Weights of a small mixture-of-experts language model, trained from scratch on English Wikipedia.
Experts: 32 experts in each of 8 layers, a shared expert of 384 neurons.
Below are experts of layer 3 (counted from 0) of a mixture-of-experts language model. Rows are named router (the router's row for the expert), gate (a neuron's input weights, with its number), up (a neuron's input weights, with its number), down (a neuron's output weights, with its number) and show model dimensions 320-351. Each number is 500 + 25 x the weight over its row's rms, rounded and kept within 0 to 999. Numbers have three digits each.
After each expert's rows: "comes after" lists some tokens at least twice as common just before its tokens as in all text; "comes before" lists some tokens at least twice as common just after its tokens as in all text. This comes from a sample of Wikipedia text that the model never trained on. Tokens count by the router's weight.

# expert 13
router:496488478498487484463494471518518485424468480521490498518460540538529510472502521485505525509552
gate0:565553526479518500467488512500502516537456430490462471464506511528488516544498477505522495480488
up0:479443459535522520517498495480508494492481538496487525532513514489520510528518503495510497533480
down0:486512497509534477553524529500500526511493506557503489492483521538465454478490512501483521509545
gate1:507504482497541511513488504459484506508529516480523502520518501435464506479461522494480460483513
up1:481476477536499518454493505493475475512501538490527547539506492492428500510485471501472460478514
down1:477462528488542492522512505513458438471463492473441544497497514509499511447502486473490511510508
gate2:475524455501503499534481487526507464510533499490468525505480541494517521471488556448493485507461
up2:547555550478461528492510504525501486527503500457500518498489496490476485534492486561480494491538
down2:506484461458480485489477485472497521532523496534492526541484467503518500520504514511469541439454
gate3:498462484521480516440473518492526501495526462475526512473481521502516509509504465469494478486474
up3:488485504490505465519507492507474459483466536484493514539517516493506494480496529477506478501519
down3:547530474505502510488512542459525503472530491490530537539536475511532492504526535483505539489463
gate4:485521476509481531575513451512497540471461477487498539509443557540442505523496485474504526443514
up4:499473477518466503512546493542513529496509488503461519486479538508494517517489452455502494529515
down4:466476452514449533472517461514515537474487487497451470486548472496535507485569476526514526499481
gate5:531534534483499479512510498468512485475501515467522525548476514477495471518455476478509495500511
up5:468401464501483504500470519516496528501493509563496497512494510477515534493546524565484481493511
down5:500477525464472478481489493503505494506536521506528471512522531494501528489465573501503512511525
gate6:504527511474489487518554485474533523504486493519516514545535496496526513450475495463489521515508
up6:526515490514528502515494508519470511486514503507480489516466484554497539489481492528530513507529
down6:509513460520510463497532532508457475497500511486492534505470564521491519498521496502517522488476
gate7:507471497510521494514514476550511491432484485548470497513482519526539475492510518526529504488471
up7:498521476516500484457552455530522523464500473521490551541515493518465523504520497510488463510516
down7:522457496537493456514511528499504542490499503465466481487481516498457472499528495520498522482476
comes after: " ", " (", "–", " American", " Meth", "ical"
comes before: "0", "4", "9", "8", "6", "5"

# expert 2
router:501470496477495464483515538495477523492474494501520532524522495475476483524556464534481518519463
gate0:485537521561469486476400493496507474531532489490503522478443514504465481511532521509482444466526
up0:489449472487516447549541497523521473466506547566479545485528531498487492495513469493481500506511
down0:498528536496499455479505538485527499505475464537482483483474522528493521536529467511486481514533
gate1:521518532508529507465501480496514495496504503493485487479511484487477498468508523495506524487514
up1:510520500500518494468460497501504524516503490481520487494472499524489475494500533503491528494495
down1:513476494462471494502496495497479481494580477534439501516464502492464526489542503483510498485458
gate2:491484528527517530462528509556508469514516518527520499493458467499491501546474485495514509481488
up2:456510466546552509520503478497528533536498489534478508492479511454474519491504490516504523503515
down2:482492493543511501495525510456514500532520476489536481515531515505522506479524503524478450491498
gate3:479454486513540508453504475518505527492495546468516490476478503478524481492483465500506490537496
up3:523497511495476538545479522520471471503523497524495498490523501541474500511538525498515481509494
down3:501486558493519519492473519511489491497492505475513509509489575454468466531502479472492529491523
gate4:481467496519491523525499404446484481517520480476539531521496531506462466505474521488493498489486
up4:530513496490481515505492456489503489526540474490478517519521511513467478501488551479474513499483
down4:484512441484501530547500477521477523478485506519469505506529478483482517552471505509535470501491
gate5:524534513481466516526500494496507500496500480523509482523486483494447504473517490488544472495461
up5:509493514517520460508501473510483519535553516462548543483503497482525468557515492491482498488506
down5:475515517516509510467476506499523509498471498473532460469458486520483511466513487494500503504519
gate6:517521489494492521462519515517510482469510491533488497523504496528520507473478578534505511479462
up6:569520491493524447499506487516516513492507544538481478489493483517522522492499526551509455462510
down6:453470472512491501470489518494491516544450507498480502502481497569551524499488512511523473485501
gate7:513515464500550504491466455468459506448506463507485511481521491481497487498470526476519459496530
up7:497517475501562508458501481481479498486558523503492491484491528507481492530476542493492489495499
down7:480473529501467482498500509507531462514487464496505470521512488468463459516510478513486541519483
comes after: " ", ".", "–", " (", "°", "′"
comes before: " |", ".", "–", ",", "%", " |\n"

# expert 4
router:502526510490514494481501482439475506509498495544485504506481486458531500459503495534535497523512
gate0:506481465481522493542489503516496479471460491481506528508480521492513529490492482509455490486492
up0:469511505476480500505500528488478472507492487481486524522505502479512510479490538464496496490539
down0:520506498498505515522504517531467454484492479507486492515514546497504501475482509515478479508467
gate1:516513450505473507497508522559481501528505508460471546503503482468521492537472511517509549543519
up1:475499478498494490523549541511537518478516472507500527496489507503480467502524494522505488450490
down1:498473512499517480486478497508488492499505501486474477535480479519548541557561471484485523499515
gate2:508493477505474506520449525537526488466479493436498509495460468489482496536461493473498512502494
up2:540482509479499480489457495453471519518549473510508503507575472516478536522513493509495505459473
down2:496501512476557476528498501496512494514551536510520468504483494484509550539479518521509535518485
gate3:482508496538496508482495462524458468441511535475504486483507544497535486484484441453511519514488
up3:558480505475508521535499519474489515497453484469475522497496470459493506497488503525445484488479
down3:509486556497536495504433498515500489481495484526474465539498491499455514489506546508513497474493
gate4:508468483536494501474487485523536528458503466500547501502474504565541480513480507556541542493530
up4:516471464521438526461493492467499511520496477525498447471547516521534539502478520530528475504468
down4:492537503472480517504483503517565502517478443467503426501491494526484464483516492469498521530543
gate5:491499511438483469517512498504513503506512458504530480541477532466527508497512547473481482476492
up5:491511519503535481483488502428539460444538508511517515467487478490518555511525472484472496479471
down5:517501512473502497500482494465511480483568506490469518508462472513466490470532491527494482520520
gate6:531523504475443471508518464516524517496506428472503466507490505493488492516484523487527477491482
up6:464509516519572540529465526530460493527446545492507521505525469509471487499525500522420510489468
down6:455503469475457509513518521475479481524501487484510582514486467490520475446468496501486476484461
gate7:494526467513532515496473540468550505435507476495472495499501498498496479515460457502518457523498
up7:547495517483486477464515488489491508527507505529488455479518535514535527479503518508470553475499
down7:479526509452501503491543539484488510512494511487473451506507495522509538448481520502484496524516
comes after: "-", " |", "|", " •", "==", "″W"
comes before: ":", " |", "|", "ate", " by", " |\n"

# expert 18
router:503493505522504448478494465493513513462491500496495470490495493542505537489512502513504491520494
gate0:504484462526514515548516482497517508501486535535506545481498515480488429485525533462511480488441
up0:494505505506505471475502524531472515507462532510487464497531496525528488456536446521480476519505
down0:499512549500483492471507543459480475473476525483475507493521488495498428508480551522484518535532
gate1:468495498514453503484511536483506537461513499525503489528458501481465533529499490480479492489476
up1:486525481513464482523529524494493542506484537523513486531500502508465485503499524507499455483467
down1:542470434522498492542512502519482479509500567500452514500519473516480517560523499492483534506497
gate2:454519546572507474503481505494519501514519521505493478518505474470490544453499498469516521490533
up2:514489515510499441483497476486482447466513454488505480482473483534479492482534441494505492520451
down2:523490546511496529501488518537477486506494559490531485475461515484503511495494542502473496535461
gate3:465465531517486496469546506463467474480488480483480520507519508513562523533489484511519507470534
up3:491532509498493511500465504553497515521502511479518531495494483495445503485522519482480511509455
down3:532520515518483491467476508515429504451479525526467475521516499487500464483461480470483525528484
gate4:550477491529509499534481538497526466525476514542488528533486449486492515510505485516510491530513
up4:455467534507543511456555517530458509506512484464516522445492514551495478508547512484495516492519
down4:458485487492531528484494529469507531517512481490498472510484473528526511505498519514529540538504
gate5:492476465529486506530509481535497560535521482507505468480539473479497495497518477516508470517491
up5:496492508520515498504563498507484502529468508506440565492507493530478582489544468523470481526563
down5:475512547503478474460481462524550516519492464501496525478513539483499472501489525504516513477483
gate6:468497511500541500501489491521522511483480516472509487517537516514483526495503467487518474460501
up6:507507572516484503479508527495561466519534470476472531543483508508492504500487467491489510463509
down6:487490530494526503482459482495498500506519460424468532478513513475455467483503504517466489512500
gate7:522551456501505496490484478519499481537498521511491497508504515526508507508480527485547531516525
up7:471511550520474486503502509504472531462464455493472468449527478524510502513505476503469491450463
down7:494533516485480527490493520517522477459492512454483504486487443545552493482538476479506501479466
comes after: " |\n", "\n", ")\n", ".\n", "%", "\n\n"
comes before: "-", "|", " ", " •", " Born", "=="

# expert 5
router:462493502485519525517501534500515473493518460534529512479516509451483497501519558484490487489490
gate0:445506508505531451483510511493466471526518520474514492498497504501476490480496517499522488496516
up0:498537524547511492489503505499472549472468516466514496539489482518490499527509504498523509507451
down0:511535498515481519487510490507478509500529476504543493498514544487511462548519519519523499507529
gate1:486500484509469466504508513595510504491507505490507441529506498468528501448511485511507484470537
up1:506445480518498452491462451516467517516522499486480529486537482499490572501541497429476477507464
down1:513487494462519524501507537512482524475467485517505581507525511482523460472508519526519507473514
gate2:433494528486467471486513531474513476509468553483527472486492443524456497471478504528516459487483
up2:471497470505451498485462516487504490490507502472523512475499448484449513473518503531487432490516
down2:518531523518501498513493507556527486487480511510495497476465499480445462519522513487548517503509
gate3:507536502460491535515475470477524453496506482464508482526448481548506524487508484487494486504504
up3:496564482490479469487505494525472565438506509523495503549491500485451490512507485490531538473533
down3:522479461463532495518493536500513541504496483455496510508507439496537509515507446488512495453492
gate4:547531516481525476514507461501518451494541509525465462482499499450522511460472489508497533503487
up4:493511506526488557511494468511497527529520507489507518517496493520493491493539459494469470505492
down4:504499524518493484500519488510512483545528492457535473519525483570506456448519501497468492516508
gate5:448527493530531495480481499509511499527524456514503450526496468451487512530493509465511499502551
up5:503439500478520491524485515530498514491484522489503512468504511492530515510495496481502504495497
down5:480479505509476530480502527509474511493501532512486495556516469490517513473491505506485466482514
gate6:530499493509491513513509500522479503516472496498466520469542524529484463491463522496506481502527
up6:510494455483500511515480491492466471498458448460504487499516524493493505501494507463522497457515
down6:506460524508485495474483472525519490531504515531495460469506521492469492520496485491479535508532
gate7:527420501543497508468490469482490530520455532481509518493519484502489495529522502523483470503463
up7:515458481523494470489499485465509505496503489495460517491550499481442452488522491458475466548478
down7:509461538535494489516511494490519508495479553500480527504511521488519541479475496493503476503494
comes after: "201", "200", "202", "199", "198", "197"
comes before: " The", "–", ",", " He", " In", " It"

# expert 3
router:539482534517489521530509508485473473540529513485545511509503483524539492499475502504472445527478
gate0:488507493565496497524519513500507478499531475507472510458460482462466490511500524448492523525474
up0:529458508448467503504498491503515531534466484552534475561535518581507506497504463521541488483526
down0:542498509476472515489469525456498520557519490468479486522526505521517507523505533493516484469487
gate1:514472481491495489474501491530460515499498518469482494540511518479505511465485490516516503511505
up1:527474488458473505525515494489483475502486503503487530520523478483535499474466484517528502523518
down1:506503446536530477499515465517527498498487497492506511466524482461505470498524475480508491539516
gate2:487480493485519501457471516523448491561490529498488480516469499478443481500539511525477522519492
up2:479502478498536491478503519527455521543491529521503476484461453478468503530532510515486515519528
down2:530488524497494483498505509493510514526507517521484472506507476472512485516459501526475443517531
gate3:478513478447529500512473533509511501505530536484517499534491469473487473500475505491506449514500
up3:496517552519476522537498501502522511482502504514476505482520516533538544505532500496491543500506
down3:511530496489546466502466482520484527493466508488538460494478499489526441500553495523526521514552
gate4:533492494503494483493517516512534515486523499466514477459495494508473512498533504499504511505529
up4:497537514492492486507510509517541557484493526466556431490499540492465499501524492497508494514470
down4:500505444517490524492466507494471464486528496545529516508513491485522518481490516534515515516453
gate5:523535512508494529539532488483508503515532499465446535514502508506495507507476524512500470512489
up5:501522574484495518538536546460528494510492511496448530486503517526499491499500489495517518519560
down5:527519505531548514527469535495509478503523510480447505545485534523518469513472494509478524509482
gate6:467517475472463569492500530528500509483529498513464499507547498455463546491492493492529474477511
up6:489468520493521512516502496499506519523500506485480512482510463518501520524482484497547470536517
down6:510513488508518461462502532518490508480498496495524538507512529474502478532482494493484535528521
gate7:524537520478489488476520505536495473503509518505496479473536508496511491525511479474498489521512
up7:521482476520495499492502515524535477493484505488490480521469522505524477495530569503508494485482
down7:517479499484509513495511514508482489483506520474502557491522480499500512491505460451488491498499
comes after: "0", ")", "1", "2", "\n", "3"
comes before: " ", " —", " \"", " +", " −", " ."